Experts of a small language model.
Experts: 48 experts in each of 13 layers, 224 tanh GELU neurons an expert, 1 pick a token, a softmax router, a shared expert of 640 neurons.
Below are experts of layer 8 (counted from 0) of a mixture-of-experts language model. Rows are named router (the router's row for the expert) and show model dimensions 192-255. Each number is 128 + 32 x the weight over its row's rms, rounded and kept within 0 to 255. Numbers have three digits each.
After each expert's rows: a language model's description of what the expert responds to; "comes after" lists some tokens at least twice as common just before its tokens as in all text. This comes from a sample of Wikipedia text that the model never trained on. Tokens count by the router's weight.

# expert 19
router:130115096138122126134124149166150054138161078112094151160156126113114132071178164135099130178158130149160101094088143111147145094154135092148166166079104099081110092068098127104144155128104128
Description: Word pieces carrying a final period, plus line breaks and table pipes ending rows, e.g. "er.", "p.", "University.", ISBN.
comes after: " |", "\n", "\n ", " with", " play", " oper"

# expert 18
router:109104133118125121090076185182098114118122105103098160206134131176112090057149167120088113135164110146161086070068166075174122106136149107124126153128106099108108124092091169074165153153091125
Description: Mostly "the", also "a", "this", "each", right after prepositions like of, in, on, from, before place or institution names.
comes after: " of", " in", " on", " from", " for", " at"

# expert 4
router:119143139164116132148120156129136086090157137115094140132091140138122144066164181094100126178158078114195155115113146113153122076135130073096145102152140093116186115086105127120175127110127156
Description: Nouns, numbers and adjectives right after the, a or The, such as latter, two, first, thesis, Children, Red.
comes after: " the", " The", "The", " A", " \"The", " one"

# expert 39
router:111077132158087105158118153138116087138164100129113127141120093134105148075144147112096091124166109100139107110141153107154134115146145101115141175149154078056115052055109130097133191116093174
Description: Small standalone numbers in tables, scores, stats and coordinates, usually after a pipe or colon, e.g. 3, 30:48, 8.
comes after: " |", "|", ":", " Coordinates:", " /", ";"

# expert 42
router:126102093126124123133071140169109150123189081117098176170111072148117110097151111123108110136145169098119075098126106088153121093141169094148149130160147082092134108120147180091134174135132164
Description: Capitalized nouns in names of parties, bodies and roles, like Party, Assembly, Minister, League, Award, often in election tables.
comes after: " |", "-", " National", "|", " of", " Def"

# expert 44
router:102085117179115119117095129119124069095162104056101137172112100147075100051170158150110106153147140150110084139124163117131166113153165046106177164143101124093130108093126158131160147152117147
Description: Main verb or copula right after the subject in biographical prose, such as was, is, became, began, announced, placed.
comes after: " was", " he", " He", " It", " and", " it"

# expert 26
router:129115093141124124129125151165152055135162076112095154159156129116111131069177165135097127178155126146160103096085142111146147094156136093148166167081104102081113093067099127106145157129106128
Description: Blank table cells after pipes, sentence-final periods and words, line-initial names like Mik or Anna, and "However,".
comes after: " |", "-", ":", "|", "In", ";"

# expert 20
router:129107138176101101107094123143153139108133087131108145152123161099082095130167139135093122141150185136146130064086124096124146072142123061120143167110118090104139138099152148073132155116110142
Description: Particles and common nouns in idioms, after to, the or his, such as back, off, out, hand, way, time, years.
comes after: " to", " the", " in", " his", " and", " a"

# expert 31
router:115139129159113112135129156145127109093173093121066160147060111130112116082162141118090074130164154083168138102093180104154112099152187077112136074178088084108065111095098163126164175109105156
Description: First pieces of split words, usually Latin-style prefixes such as re, con, dis, inter, un, pre, e.g. reactions, recording.
comes after: "-", " a", " the", " and", " an", "=="

# expert 3
router:074133107147112133096126144161165083126145098132111155147079088206065096048162129158082068145179141108149079121131132093152140130129153079119147148182136122099120122078089158103159133109119106
Description: Month names in full dates, usually after on or in and before a day or year, e.g. January, August 25, February 1910.
comes after: " on", " in", " January", "In", " December", " March"

# expert 21
router:130114092140123128132125148164153053133162078114093156161158129114113132073176160135100130177155126146163102094088139109144143094156136091150166164079102102081110091067098126103146155125107128
Description: Line breaks and final pieces ending table rows, sentences or clauses, like tal-ent., Creek., and dashes in chart rows.
comes after: " |", ".", "|---|---|---|---|---|", "|---|---|---|---|", "-", "|---|---|"

# expert 7
router:118091129140114113127125119159063109129151088113117115203101124160104142107117158122149065122177175081151094085125129106136181133131124133106160172140127136074124085127083137070127194079086138
Description: Line-initial dashes and colons in infobox field lists, e.g. "- Coordinates:", "Type:", "Born:", plus coordinate digits before ″N.
comes after: "\n", "-", "′", "′0", " Date", " medal"